Weights of a small mixture-of-experts language model, trained from scratch on English Wikipedia: 14 layers.
Below are experts of layer 4 (counted from 0) of a mixture-of-experts language model. Rows are named router (the router's row for the expert), gate (a neuron's input weights, with its number), up (a neuron's input weights, with its number), down (a neuron's output weights, with its number) and show model dimensions 0-63. Each number is 500 + 25 x the weight over its row's rms, rounded and kept within 0 to 999. Numbers have three digits each.
After each expert's rows: "comes after" lists some tokens at least twice as common just before its tokens as in all text; "raises" lists some tokens whose logits its average output raises strongly, later layers aside. This comes from a sample of Wikipedia text that the model never trained on. Tokens count by the router's weight.

# expert 1
router:520490507538523491482485470455461550525517486483499493524484492444511496471483544439534541488494518508513485493510529528505482502500528492484517544470501553533503508477555481500548493488519478
gate0:495529454471551456527545451496473513533483484487501484504539489505492545537464474502487546513486506517538497499539460540457546488498480471517533527510486497482499490518501540478447526530498490
up0:508491522476496476466507466494530476526518490487484493521464485489488466540469503475539519454469502487573482490547473451485451490514486463505536529503474479479549505480497505441475525501516477
down0:535503494518514498432425500497481480516477498472489497486475473479487471513443448508470506477478550494503490492501444499484500453448510500513500500476483445476501511502487527505510561493469481
gate1:512498481470526506478528523481468536511436511522518507467526483487524493452518497516530477478486534498507552492528494505526508528463511527502499554474537548538506540479521517542519495484513496
up1:449500526526499492493475509514459485493515520474491454495508475500459509497499517515537498456514475554513486513453459520533533466496471479472488481504468516497480498483501498521458492473501526
down1:483469501484525494467524521520536484480492535487494514494521492453547447485534524509512480520494484491504519478490536542467518535503508536508501491494532495519516482520510463536453459478468493
gate2:502534509479535497484477463507488512518530521536541446524465445505461494471496481537498489495514489479478464499553492504449470519509473494486532537465534509479488522508513463478504526517448537
up2:473460497505472541504509482456494459529530506484490561496514495480526534497547507486495513504526511464490509497441528486509474459513519458513481478504504469470457492557498508508531517542521506
down2:477449524504496530479520529520487457506478479524490520547497535520475491497547493542508517512552495511527475520490498452465551497548541518502438475485481507469485543522486500502455506486541526
gate3:544513497421517510534479486484491483486493517518470504470485478468534492520503483501487506512462521440476484484510475514511525485519488491521454487511520507530539523475484465491556504497487465
up3:488494444487527505500475496455485511480503509521483513529492533401491493451497512484473522487484492514528501478504486492496505510485484487524531550532476481495499504503495531477485548485471467
down3:517526524548492460502476497499471489512508500472480558551505522508468460479461491502487481531517506560511487485472518497517507505515498547503495481471468494498492473431475510509522474555501533
gate4:527507457510510517471503479516481507513519497514509456543536474491536483471510486480510521515492474429525482518481452502536511479513477510515486545529500486524496514503516469491559480540505488
up4:533507549479482473505511511521437522504451490501553509542513506513471487496489472538485519506485504497468508444532492536510476516495473473530500553514464464500508487511507492513461480519515518
down4:521512546504513471495470459484497493483523453518554524507488546511517488517512484489432501446504467499497524521447522516464498489496506473484524466491506500496484514454495485500494522484510488
gate5:452461526479492485470514490516506514539510507504526447472504511514527459495507517565513522454532493550499489507522514455500489500494508507498508516517515460518484493500530473535503515509520518
up5:534518484494510465510511489478565508464508490511501525488514496473467540522466493511519478481511452527494494536486469506465551530489518498514511490473480519475492532496468522498493478520508473
down5:486503499514454474522492473496512465474502501489492473541462465495492487544500515548489496491487472546476478500485506535506505486480519535466534510471511526458490444495513527450520499476518485
gate6:485483490471501487460498508521521476507519457495493496521496462510518539490481491495552472494521511505509528561465472511468507486511513492486483494534530516490513513471477478524509484490545533
up6:472490495535488501507485454501508523499507522518482509482491498488466473454468446499504497499518509515506484492538542490490484506463489534487466545504469523513474497537511529485524548501487498
down6:517523459467469478470467476550506525516521522477505469547475500469493462530548474497507507520538521510516501486488486498498499529533508485552501484497485502512506492474522529500512501505504486
gate7:536500517494501529501486533466511501516448521508512523523510491531511511476519555464521497487525482498473528504528489454469486515466500541509543502465483503494475529483507484502492505512519426
up7:502489460511503551476528502486480519510492477508478494499500503510485498496510528499506520502517486525493516529467538535445479521488515518484481491528460459548482504480485497462515477524484523
down7:487512541481492493501506482493510512544524491490515495485547460490459527535477467486455495512508527488486520521487506482518458474503528507523499523517532456519513500513511427468533536509529471
gate8:536533528466525510482508478509495505527495505530520449507524512511512515558503486468477510498536474452530486513498458453517495509496515514485482539489486562487482526497491496520514494547523502
up8:500510506497510532505495545476463472540487481509470488493480490488492462572508511469518505491485519535457494488472476511450475504509484461471504482504506499442484455499516499506515515527514496
down8:540524518533546449518472492504509520520509463496473484510463482510468503501518467507510501495489495518488525528463526525514463467547515541473469524517489533496490434499470464472493505526503520
gate9:479516545499528466517500481514488522523530507504471512475537518505518508504491494495481526471520513448524461508509533492453551497498473472482519539496521509483494528512480469489498538546495460
up9:489513494520533548521480473471470467516536469476502513484515482500501510467499574500468539517478501482549500493479478490456485499501472534466497514502510491510537525509474492499439530484497493
down9:466516548532543504483480504451509527438490511486511442505515517517510543517501538496507527511489467535524499482464500520502506444468552441511450489519444496480522472514500544510520459453488513
gate10:500500511542507515494459479512494503485495542491507499505488503468454541509456519488518521491499501450507502481496468506501507530473444512518468527583536513503437513490502495458482496511498509
up10:505516575499484491542496505564486519513475549499490494495498485493481455509487488479503562539513521497491508482495451497484481514475510501492485519514521513517479484477512498519489499508516507
down10:470473541478481505498507531513459516509515508452484478496480500527477501499517530514476527470502487509485504499498471472471517501520490505479529461480537538518503471493516522517448476508506528
gate11:496485460487471515484452483434478506506472491482521522506491518442488523524493525502455516501503499487522496497513474483503505510509447537479496519515479487514518481517501494451500508582487518
up11:532499511530507516500506512548519446474491490466492529505527454530474460493488485519462484539542470489465495486487495464520466529467476491486511472501454542541479544481501495510557486498506476
down11:487504513478520473509485488508517474513527520515543511507529489459486510544531496477512504469505534535528460483471519499513464505469506488506513523485525543582503490482546505521464486497520501
gate12:458519477495534554491468470496478453524488540474513480472508521507496495504513497482490516487488484527513528532531508517517498477494492452480497500540452508536495482472506519508503490561513483
up12:491465525508519513484499519480541558522535552480514516513511487490479480492499521529502477465493512496516464482455525498474502486527471509492510505538491518515406487494514523480501524538509540
down12:443492490500484494494506491525513527483530505494489553497526509517492495472492493497524498473538466473526481499516491451483473475458543522533452479453470475509498508487486504493486513484450463
comes after: "\n", "-", " 1", " 2", " 3", " 4"
raises: "-", "id", "p", "par", "nd"

# expert 2
router:536518460519533498475471515535532498462489557517463478483493484489538508500485499468504481499478449476505557547486441512527517468520503495505487477504515458490478485473501506490535484499459515
gate0:521486484518478542517486541518557537453505556505505514546483485510501496501490464477491510515468500485484490466496484490484513519441530499495511569521480492470505528489480515499540467481512523
up0:491503503512493492469481486498520504490503451492500462455520527514496458515472537506481496520581523467518475517497527483502479499511515488513533459483499516528480574462487532487502501490510495
down0:543525480543500520497503517532512495537503513504515495451438460465531492484458562478507477502478480479509526503550514511522558518513528481494470531493508482489486501500482500523515488464523474
gate1:513498498445567503492533489534494505436493513482514480486533503510497504518482509501506509501452440516496489482527501505506516438493486493511472527480520518518521514469516489426511545517475511
up1:498505456448517518496532498524495514456478509491510494491500486516465536483466493509471484495513484515511501482518501477489495429487514484509495509465505497507497494497498458469516484518533508
down1:488480515543478480500449522447493489536482494545521501482485491472522472492478497522500517454532521474513497467503483473503522588490498530480542490534519502454495483495509507562514491462475505
gate2:469479504511472481498515489558510464526499483481527507483515492495488470494514475518479479484469546520499483546452496529512525520538480446523532486503533501534521466487476476473563525525480483
up2:567501475480499558491534495537469531467540524508513505487480446517537493541471495503509484532487479444509476469473543527509503478501497503500523529498504530462479513500488510514518454521494490
down2:520483500486467488498517463474504466510497506489476547460508491454442508526535481503493490483470514533487523526499481501485493488479488460532495481506504511489501489466512506498496478498531534
gate3:470503496484508497513471513496514487478503492513471518486408510513511492507525534465512516488475479514513532449536457486482543498513522509471534511521500485459512514512497517486528478510511449
up3:512524474510476498531529514518495455477432512483529551502482519478488519500484512522497489493454456505479507513453503491460503506475522492512471550505504508494504497470496509548465533465483487
down3:492522528484482534491516475516519502475466521558498477543489498505478451489526496480507494501529490489483512530498530510487463448428451459502499468502498463495486507485534471504513469507524508
gate4:460502524503533506469466507489499482495497501508503497512497546507495525547492477477506476483502473530567503525483503515537499490539533456460457496494495476483535547432484530497540508480506511
up4:510455481529449502517537470478499474520507525499509489461512479469518532495517520518489528531481495492461518500515498494525510502544450487490427476547483489520513496537497540515463473452499474
down4:547521496521516503527520458501509526498486477519495482510494518489525511522474488517535509514455542472513515512509501503458483479492504550505467538525507462484525467566506513509503475457499473
gate5:522470485474543457485530488509512468464504557492518519477491524479561466516498471492491476526491482496490511539480511494426494483505528501543481451490468505494484494487462498477505463520520490
up5:506482497496486521525511522495474479483451446492502500480527497518506534512527501488505502528550495474477498482466521495513476501551478524448479510524488538529515499478497465559498486477495502
down5:510488481517493548488475563499492546506482544539440459492509502516488508511471520514494510487507463499508485523485485481495524473483496477470511490537509509504551558479511488470480513486521517
gate6:514520475478515523498550498495505547545510493555501488516501505491496494444508443481499540458492502519490492491491495499482505486486501511451484500489499428474511532562503488498484467500517503
up6:512481540484555502476475494459522510497482524488512536494501501535509463528494485494502451517472523494499485505455483496478514533470475509494543522495503504517477553480507452459547536470502500
down6:468515526505474462479527469534481463518493506462488503473502490478526463509515478530462503484486496558511513493500462446512519521520527502505490503468478520534546498478453535461480499499502504
gate7:531470472543460511491519504486534506488512555536510495504517496506498493467485505464533533461464474541541488507488455509525523569497520471485500492534529502454516485517501540503481494529509489
up7:499494509508496493489488473517521498482476481489497534455536510478480511539488521546487479466475525483473514500552519504496490474515526527478497518490523460487517523456472468515480485487520474
down7:488541504503561495493485474543443512525490538501455523492553485515492495498552522486473454489515539513503540481469502508477532464497502552513496530478493493497507561516480470519500511519453483
gate8:488522494527518517485473573497510494468523510508456494477491522490503561482506436513511485521447528464518511516485464495498495505486561521459488475526522529487473522533532468501512507536535505
up8:480474486549483525497496522511551519480508518522463518468477476520465491478486453493517561528464489468447497513509490453508479511530521499497531476509482499501536531503498502502544508477464511
down8:505542525511529475506513547517484490477538494512503521498522497443520535458548440503517496539500490462470505516519478492454476505500537464501496500500518470526487492535508453506512522551473487
gate9:503502498520527486444471521511513528512508543512501488528505501494516516520471528522456495495453457475498500489497454480512489489488467500518503499502499518494531511536453484507573519531483520
up9:488488456474484499514511520535534533496492501510540534506558490521507493496479484534499517504498517530476488543495549502482507487475503477499500503447489536507506480465466517480519469540488493
down9:510522515452499507498549496528483502508448500491505464456452522487523497492517464470490519517507551469494543544510518546455548488524556489543487539514524470517502506519512516497465489510528480
gate10:503525503460547473484519494509509486490518504532482484491519481471530485483488484522462515464458442520529490520489467482498538453479526482478466473503525478494487488466517494515549503511501468
up10:442500463491475516462499521484476466557501502535485544498520505499501459484478498449480544435501475522515472534502522490534489492498482508484521500508486488517514477497535505440488493532502542
down10:493516497552506484482474505488478519512482512533467484545504492509493460495537501516543510499508492481502501508511509499552490505412512471493515487473473473469492501463487518491446501506530476
gate11:509505459489558478507493488494502529503498486556484505494492503466518472508471504509471505555498476483532527534464461440543475463498514537525463509520501525551503542442528513512502490491504492
up11:492490506550491487510496482499492481483472517496514502473529473492508479520511494511530495526484444518546525515548498502494488499526473475536510548495530495510466471464518500540481486433531498
down11:492496481512556546497505493536505505530510455495504511495507482504473524495492494498505486469495545480503494490475536436528482491497470517512491522496474511533480512519511506492480495489472498
gate12:499489518501489458504482497496493551468492503497481492520516485496550443542516514490506471521506483502478510532488437536532505477482484497540518472451495498477492553514508495512512494491484466
up12:471463492512512496503536542495535490531546506545514490514517448483513495502494483520513495533457555489527514481439472536444480472476448510494503483517449458524510502493495507485476470546507443
down12:546511483438477470479499553489461483518508520468496524452513483512524501505478514494469446500464485515463459492493495503492470496515474517483509506512497508536485496499486485480460535498495510
comes after: " the", " a", " and", " to", " \"", " The"
raises: " of", "-", ".", " (", ",", "ing"

# expert 5
router:478469479444453521541473509507492521474511500532535546502500500467524516494455471502470481488456552499509497528519507495474466528477525496483510488547516531478453494507457501487482501476540513
gate0:461526489490537500526479502477521512526512589476523524523498516472515530491494534481468520513519493493508489496540502545515490511472482464515489536500512517524487522478500526545487556540533469
up0:524480511496491505436491499473489486436486516511435479495519487530510511501493484489516482495549491510531500524536496445506500514466521491513479451520482492511512494477498464501525499500522529
down0:477511542486505494442490519503529509526511512490552525479474487481502511518474467499502455489463529507520517452494519483533479490461539484462471467518542492472450487505546486484468503542533496
gate1:474489569475550438519519479537501468522525495483490479452537525521518541503471483502497500514508478529498500464486508505477500488516530477493484534505500494514453467489460484553543514508545488
up1:487475517534494489532517459504503521494457552536504523492487497469449521457486485499480475498507503512479539479514461531492497554529517537520453474514500492503507483496477500513546485474544481
down1:486467435518504484505510497476501506479512553504504471451480448542468501473514524488472486467460518443460501507514472497517467498504506497483484506450521539481476511456541529512529487486506477
gate2:526484487491541471492502492486518528466522490519499552530535496501511502510463482520495463579476526488545479491520471512486483499480481532517489490510569469485522497493519496503503482507474531
up2:513501520474483442504472500520514551456487528514551508507488500518486492528497496521494478495498495489521429511505442493527446495470485485497500509520529511456524456508527487519494530488516504
down2:473516539490492476496506504532495494442470471495474544524510540475533552495506450495485496524515526472446502525535499499475507502536470489502489502466513474462500481507497508493510468493498488
gate3:496482511479515490528475550477499515552519571498487503512507498491464480521497506463485526509508514495506499472492522502497515496489510529525491508557552485486511547495521482487471501540532491
up3:475486508528480489473480482518521499534478508504532512516527494500529491502502519477478508502491467474496451484537543536462513504516508479473463514537525491521506504531493491535462553484492506
down3:479465511504460541478510495467491522541495441506477556531506500506546501503492508496480548500514449533493499493484486490482502524480537487464506496533529498494536515458485454515522455504485516
gate4:481533504498498497439539494450502479486536507467489468509486490493525535481510549494508522491466465521495512519533512546501532498532518461503515562550531510527531488470522471528497452502488487
up4:493523502523536529526491442504498517482474511521484533503512471473494477508502530494553494470521491513479532482495478496508545503485490475498500491536465465522450518471469518504488500528504550
down4:477513500516500511521486518458527519440488508516497489515556515482518483442493482478525521521515512478493472488438486445500528470513501545463470508474477471480495507489536495525491491456515534
gate5:518493515517486481512496520482520510467442549469521517521522475506495504512495504555533499536519531533538491511497485495480531517526481511476487497541507520504509557441487523483533473501482481
up5:458493494551472507485529495479512501475509527432493522490504544485516488531516544470491498462474473490525529518501501488509519506460527488526524520439512473506544534512548492509526472552490490
down5:515507489506478487465480497548534444495484529519491517485446543515478477502499533538525478446476484475507520490489465472488480523495540478545484487465486516493514530489514508483478516541475530
gate6:464499501488523486519547516525509494477502455547461511528487503457466512505500509506514520522494491531522499511465460505487445510534534488522467501520513479493479500500487497500451488496499510
up6:477461449494488507527493492530532476524490480509489488512456492491530476485506490469514453475483484519466498477480488514537484477509521497493493498483478489468543524490487499488525482523495543
down6:438526505474519493487524475553482507466492478518455507492491502513478436507488509521515494556490518489482510499478479532506478490506515484526482494514496458509505538513507469500459512484486507
gate7:491508457466499453490519516514543453521504544540492508510488510525494510501500529431513484497490508492506502557449478500513514515509497495532495525552516548510500539487495516476511464480504495
up7:480545515471462497513520529508518470510497502477549514475512476496470508463547544481506516478474501510511496508483508504491489519516521494518498495480521493523446504498425476479506513465508524
down7:535535502539483493462499519487536509494466536490491553497469529529507509493505530481512440483466495486484518461427518469496498484476494525539468479509506530521512512464455492522483498538489497
gate8:479501519521464493462535487481511495522519467453525536500546523568532503493470536505483496497483473508527482518500523540457482470501523500482515497491538472473442518505511477471497494499462555
up8:539481502512499521470492472558521487501521511507503479495489502505521515505500505492491498525514445498467520519491518471515539512499502491507490540513484511508508503508484534502533459537490500
down8:519491496498464488436468475520472482521533497455481518480527479513516517486441550492472524497473484523505504525479534513474501501496541501508502513492480499496491536524529517503483483532464506
gate9:513499501491496518493516506497517492510428469502423547468514504490480505470516476503460481510501521474535463524483500495486503537511501519496484507494529468454470463494512531501503462490519479
up9:481494480505532456561455498479482481491493502506486529488531479508524540474488490517509495503473473522489504473476526469469548510438487516515514534475502467484506522522500492492485540511519475
down9:466498530513503479495476516474494456529513511493507479464560431489483498564477494519468476528494505548524534524515511522528499469503491491500533459457533489510531497507513479556493497464472484
gate10:497455486500489525502482500478452488543478537462507512482509519480483519523498508499505515469550522473465475473516496474519513503512494484473493502535543543532510544516519540532497491508499527
up10:541514492554509553484447550483519500520522505485487511526516534512482555503508535504515527502494511505499484484455521478513475538494520529499568506498521504533496512500477499521537469536524551
down10:497481521510500540475503488514487522474529500513502525547524518524512539426494517510511489519501476514473461494498557481532508544491488500534508462523517454513504536513514523526476503523497526
gate11:556519482485528512488515519520515541475540517505505514487488501510502484527494456496509473500474424500473489488455526498514434514487499487485533526540467484496506515493547501470510466512526469
up11:496512452491530502525525498507489483480517471496506470519498460502477485488511485552542562476509506533515487518523494516510504516499505490528525500507468485451474477501450477471546518433470520
down11:499492484484498518498494526452499544493518507463477485514527504503478494484493479491490509501481500529507490508536510498498499511509522535495512481554506536519505484571491488501493506473520487
gate12:499497526505502497476497516497476520483509540463466526464491520500465493480498508508509514493555476526465483488519527538486520524561510510494515546471493542534447485479482493489510522478510463
up12:466506499482477520493458512483501519543515507566533498512483481483484543467495488484479505487457475505504478568502469470504518522510503518513500484519522458505515485502535493556509507523507465
down12:510529518507494532513500545511506514530482506489492521494557491509480535482524509521529484482492524496504517473526473527486515484479499502490458507540444485513442526514468512548496491469546504
comes after: "  ", "=", " |", "\n", " 0", ")"
raises: "\n", "  ", "an", "ith"

# expert 11
router:456479536510506540520476499453491537509468501483503477501512565511516485518513500561478544489516461490477515490489522501457579504445505494543472480463465481486542492494500488514481531475513512
gate0:522469515462506488499472536534502481520526494514481470478459497497497553521553543465502476501516494563491522514488501451453490505505469501474485491567478471469529485461499431495503496463514446
up0:498529527480510499469505511476487496502495512475531496490485488497487539478509488501542531519463517518489525508482501518566455514477506532458496487434511477484472499476527532519436512519510483
down0:540470479419488538471470563541487470521508493490522482514475515518515483463481503451510513543497502499478516484479505459518472524491485496496484478513513462459501495485499474516514498511502457
gate1:506477501537502525467511518496502509539521514496524525454541510543499507522490496488497518529544487525535501465524491526429520495519531495549559519460516532525505489495500458510498481500488516
up1:507553461474471467490458534516452508454491485471481514522482480526490457492481507503470507534475533456513459508476495491475485490512544496510515487509491514500450492478542498510511498496482554
down1:496476515507498509435525470462540540478523510495538504501455490510478503488541474485531499483510496529485532495494537489498524493529493498534510539474547499487513506516509476548517497484501499
gate2:464455503512476472472511476512502518528493471502515456488493528542470416475517478470487559501521504507474529529491517516441493516456489511495509513473494509537513493501551507490506538500490501
up2:486524540495470490560495515528507498501549546527504550534526493464512533488517515480522519468491509483507475490475502484504493520560497530497490522509482501458475479468503489487491502513505472
down2:497461483476493514490499478520475477477512450532503481519506510465476478507465513509551545488491474508482492517584496494537501504532524524500530496436502473478488509509522512470488492485516494
gate3:458495497519486524468513508445507508508442483522531500472480511510462514491474488494496492477522512559488510439551492537499515492510546524442453497509483506490529519454544507486507443512515458
up3:538511494469477519509517508502457484475518465501518518487477490502531495503544507447464472482534467483501503486537489494553434529524469526491516498496467485494522457503461456495533473500485491
down3:446493457504512517486532513495519471530484491511520494471534501508563479493522495461531491505532512535522459470505478490502493523488491454471466508556467496454548498485506519518505490475520516
gate4:499540469536491469502463541501478495449465504471505519468517541477522491464532526484492484537456493523491491506461502511467543517442519535503535512505513514518533499523452503527502532500478498
up4:470492497524518515476505486502465507512468495529523511513470480456489494502469458507493543524480507534537487514508461559516529451476477475470503452499517476467501466460528513520480504505511504
down4:510493494498529502507548498502517479479503482489513513499462478508467511538470452500470522505510472516505478521522479524520513435510480457492469479491503508505506499458513538496479504514513500
gate5:492496500447490474512522484502519482492489517482507477466523471501506486505518489502507523515509449517485459487497536523456512502494524485507495516443534504475525498487509495503501491481459509
up5:522498514498514537483496490497516512533496492521537492505557503485453553453454488474489509496509497522485461520507483520500500492479511515479489520495506460499508529501512489468466534442509495
down5:478480512486488533500519515518499534534537501475482468509514490463506485460514476509505510515487509490521479539522480457499447518527520494488500511504507515512531456511496518527436489490440466
gate6:497475524517536479512504501495517507505506529469514571438515490547509492498547471526518529519483507554490487530523482468514472444518479535506463521506526512509504488450516492483486509501500522
up6:475464533493482476506493488500502503517487507455493464506499489486539513511498519515530488501508508467485543489494517510494467550508502489498472450490541536507524495466510525460459492475538454
down6:494524484476521541482508512483481507478487492529486532496468497476530476486497492514495478546540477486491431539503496471473506477505488497494521529478514494529506479554449503520511512506485542
gate7:526514495478505475504503514513522524483504468540504516532508519489468463502482469514466505532516516492521534488501541505479519499511485483507525445504487505527511517450500501484542461503530526
up7:488501483488491519469477545473481502533476465513498503543514497478489491484509491535498497514494492511523467499518529501456496539461546521503523453503549483452515486458510478510498497502497549
down7:497479517537496449496518548501502473510494552525475489485486510498464480487478511504512507520514520461497520471502495490484488555532475499482493538514508491470479520496510492533498491558472468
gate8:485508486460479495490487464486503501477483515490464456496442507501511495470471518470516521504524526497562509505543528487504508527477476512527528510522510500449488494484500480489496484489508518
up8:472484499473519507488516548493479464532502489491503479497462513498482499460431494524509506495497477506468525492480496491528491458519522442466502505527490496514548539483527528537482495505521518
down8:508513505488515473506501513541548467518496495508544568493530518473474500511570485484470500504529520448512500529523504476548475496502475494496507512471494506516530535503496485499546517526461533
gate9:504470545536498498518510543512501499499506539518485508493490544480485495510508479455506550538496543520479483527490502491492482442521519532516436496496503525495508508498516448479488512524538490
up9:504509494496528506525531481518509508486508533532498440473514494517494535504464490451525537538512501517555466503490544509544486528488539469493532500518438490543522511486499477550502510506490532
down9:518484461444536465453537459494492495487501481500521493438499494478497504478463508543496467461545487497501501473488504506494516527504512482481543488509532466489506524483495492538465499492479527
gate10:479529496493504479476550471443453510490519528517479484480483500514502496507509520521494537530498507505472490523516500487502492503489491547448475510502497514521486480494486477524500485506493545
up10:460520525532496443509501522521503499479443501501516505531469527516506499493491484526465528494555559507471466515502495420509477525510473499484497493462509492438520497468475516509519545480481490
down10:513505461502487510484561469470502506531510511498506513497426529507491488546520499487509526497471490456487495485498468519500506532518504531509468463541480496498473490461502466447489484493495515
gate11:511522515485539539486510455474531537479496482514511460529497480506530503484498475537543532526508497515497542492524487511501506492460514522535498510500510487528476519498512518470490507501505478
up11:526494497498523494487541499465515502532498490477515536512519515514513558495505527495502490501519519565487476522515473475485487506502509505480518489472538470532483478509540517557519441512497542
down11:515506452500527498456481457479495510541495549517493472486474539469483512480519522498500495537525501508547478527482481495468502476483517518478517529485489489552498475517453475494453486507523472
gate12:491502524485460501493529520484504511497509490501547474465469481473508501486479509473500518503467485518489471534495516532493497486471492464501469501460484462507506567525513511522501480496483486
up12:539499517492498466511555488496505507523515498547514502520500516514477461486484488480494500481442501546513494482515530537454486499533521511486520533470495466477513493509468449514521470475493501
down12:485511508513470479464517511496512456512463481484491502510508472492500537502492504522483536496526540531537494492457510565497498526498498482494508478456512534460489495488492491533527537486482469
comes after: ".", " of", "=", " in", ")", "\n\n"
raises: "Population", "German", "During", "=", "After", "It"

# expert 0
router:546515506469516504540545518497520511498503489469471520508504523516460474473555491510497486472512516497521471468500471503515495500521486532462461473487505494512505517507548490510471522507427510
gate0:489486495504546503508468514451518540487509514502474466509523490499514501502466458489490513475566484501568521494471491514515468484460537521484448488485543487515481512480486502474501468474487492
up0:478509529538509543527503510479480510535508466472443527541503515475547494508527484509523517472507486550488537474514469490531509494498520502492518497502514461464416464496521484480501498492499510
down0:484481509553543528529528540505469511497519526516529499522481485457553476516513504525496521490501531520502557514504481546496484508516485469483560493483519471492505505492494523518474504510529547
gate1:498526516493522506476501511473517511501495464485444501501481527496503525450513469511438500476526509500526539463468517537515497549510479489511446494462508497516497521473492430463527498506515497
up1:493515514513507459496490445502521491465479540493531517497552476488491504507489514542539464493522513531491456484507474477467503444510478504471489525528497516514498442534456505492467542490465489
down1:508510493525505457482470510517480512530485484472514547500523576464461561500526444517508525518534514493515464532521498488477511466561512509540522519488500507507501486504497485487514462487515502
gate2:490532538499528489458515483519517474528484503473453477490484483471467477487526470492517490499499483482519522480526563462517486501468476540520476499481493493514485487460527481511506520528476516
up2:500517516461458518478498497446504458453448474514456509495505464531572492518488492497448517528510477508541474464501512501517469509549517525508467490477473475464475528502501483528497484547461514
down2:482521512459465489516434453497535524476476554518523500486472520502491475521470506509481509536518475508531494524497506488476487465487482473509479481499467483524499544528511479486484474531458512
gate3:442532530481515543495554503482525481503540510526478497469547504510470465469482502513561501507558482498521493453496493490505525495519492482475473479503514485521498513505546466475462511490487526
up3:495509493508515507480499521475501556492499494531475486484498500514508492518461465495510529492466480500501515563498509506525474536458451502490459492472551448491529530523535495550547502498523518
down3:487516496514434489498486481518488546546505481482529503539513492490507505547500504517490512544529498514481493483474448560531529478488535484501504535500476505519519488474435522503486504506516473
gate4:487485517484536499477524506486500548451466506502500528506519522460475500524504497487498484503486518466530519496518496523445470548525525483504478504521473525498493479493508476525458566510446523
up4:476509530480520493521474505531526499487573529500528505505472475520486521478534471546493449477462501498557456489516510553484513534482496508482470512501532524516468464512533465503445496483498501
down4:486484512497514476517503470532549483495513549517513480511488458499482563518531449533479523479480487499525487500491504496531459505487502496531496504532501500525531440486549479471498451495526487
gate5:505472518476505499494518502480499519497492479503443492517531483493473477509544456495490457517530497494529496498548513524509473475525466498439526492494492535467515496502507514502492510523463468
up5:524474463490513551527475522506529502518491516505494461481513460490468527520487555489500518503507489527484527505533457509523458496496480499496514494540513488491474530460514433449534531502479503
down5:459492495493494520456535489447496519508523490523513499535501524505527481532488442488505511508456479496512484533520486530486508505468500442525504519491500498502498493508473537537482463508548516
gate6:473528527491523567522481506472506514476486511536503509491528491451504533495473546511517460505504521450513497488497506502519469546481479553494479457519495506528504513529487494505483495488480464
up6:518502496523506541545488466498486472532528495522514481503514548497480500513472485481493526511492506485522494508502538537466484492500523471502497508512471461463533500534512535540501527504457505
down6:505493497489517544517492474510505518526503462519529432526471479486466540497509513462528585504506511497515485484471512532466479493498524461522508491478487500507506472516503484508533483478509471
gate7:530448536546534533496541512524513497516532475502518495482533530486526467480499482557515484474500525504530475536466495477504481520478505466466514479471485496472498507496506480511502492488526513
up7:505475488414512498469489505506514546472509521489487474546522508506470474526507513417503510525495508484504481475503462581514482506517540505528490470500548488500540518511534519473516484453495494
down7:486528493533513477519501484469504525492482531502516524512515461535490482468469481503532515518477520525553510480564499511509492522524508465493511471499489478488551553516500516539543505483495515
gate8:530498525462518513522490438508512516499512511521476522505543554521507466499492504519492489525455508550554490465530516510520486502489494494496461493489527506481460455480506482497482478495462473
up8:494494473494497522475492513494492491520501502470488486486488493471443469464509509528493456482476526448506490489467511478507474517482493489506520491503509457488481524498527467484499515437551501
down8:518510456529495492500467522496507507455481507492517516502548513554467490532466486447533520474517466501518476534507510481539515474478484483501476483461505486492527551521502480528484487498539520
gate9:501493488488500497511470478505489465510453474509509462518542496470498477492539504506455462520543503511546503519535503455526484538480541488516489493508552504527455551492500510493471496490484488
up9:463479445494461440504491493494470511509533497477512521498484529477482505464507460437505491506499509507514523506498442506494513500507492515484468488503434466503450481507515493525541518522523531
down9:495475536493501512542496487468505498524520470510471502467548509468467512504520526494510483494490475503520501541510492500501477526483538500446521490557534485512530522500492514490477496534461509
gate10:507513457494498500496504525507542498499511456470478468492494515480461463515536445465548475472505498510506546487515520529495474488465489457491511519471504524481483491462486518478457510538469519
up10:473554490508451515514477477461498522471463501527509463510489500455511484471479521485494567532478516527498473501533506487514509484496524515538510499516498461496455523510433554477527462498505484
down10:512516488483471488471517515550491545497518496467504504501495524500446490515525460486536518501525467505482505495491512513503517439438478447517503486489505511477483460496501489515490493485526477
gate11:494480477471529517487490491500505489477481449486508515497502542496495484488525528512504475528478492469498506472487477519477546499496542499481396517472503518516509512486499486471473490545501470
up11:502496528481495500495494475456435494501493487479478525478503491501511473507491486534444537542508505439503469480497506522527492533497528504443494535466550520548469490474508484497487498484488532
down11:535542515509484452542531479492506498486527512531499485455514498523534528505504498512515502465471498473546480496514542481509457479547514487491555495521483485518544533500487518523502511474487463
gate12:496503502493524496495484533498485511478491496487492491508495486523546518480482501542476518512537501499505524469504490459482516464439504508533488512514536491536457517526514492539502467494425523
up12:489512519493518542486534480510483476548517487518496493512497542500536530476437519515469509465516485511521536492500502508489481514509484526500503536470513490547459546509540483508491484516505504
down12:496489486446468492473508494506468538535519483531443467490526450520483534501486515482445472494445507526529455491481471475579519483473507503501528489534506548525508502517494499471459560516502493
comes after: " |", "–", "'", " (", "19", " 18"
raises: ".", ",", " in", " to", " as", " from"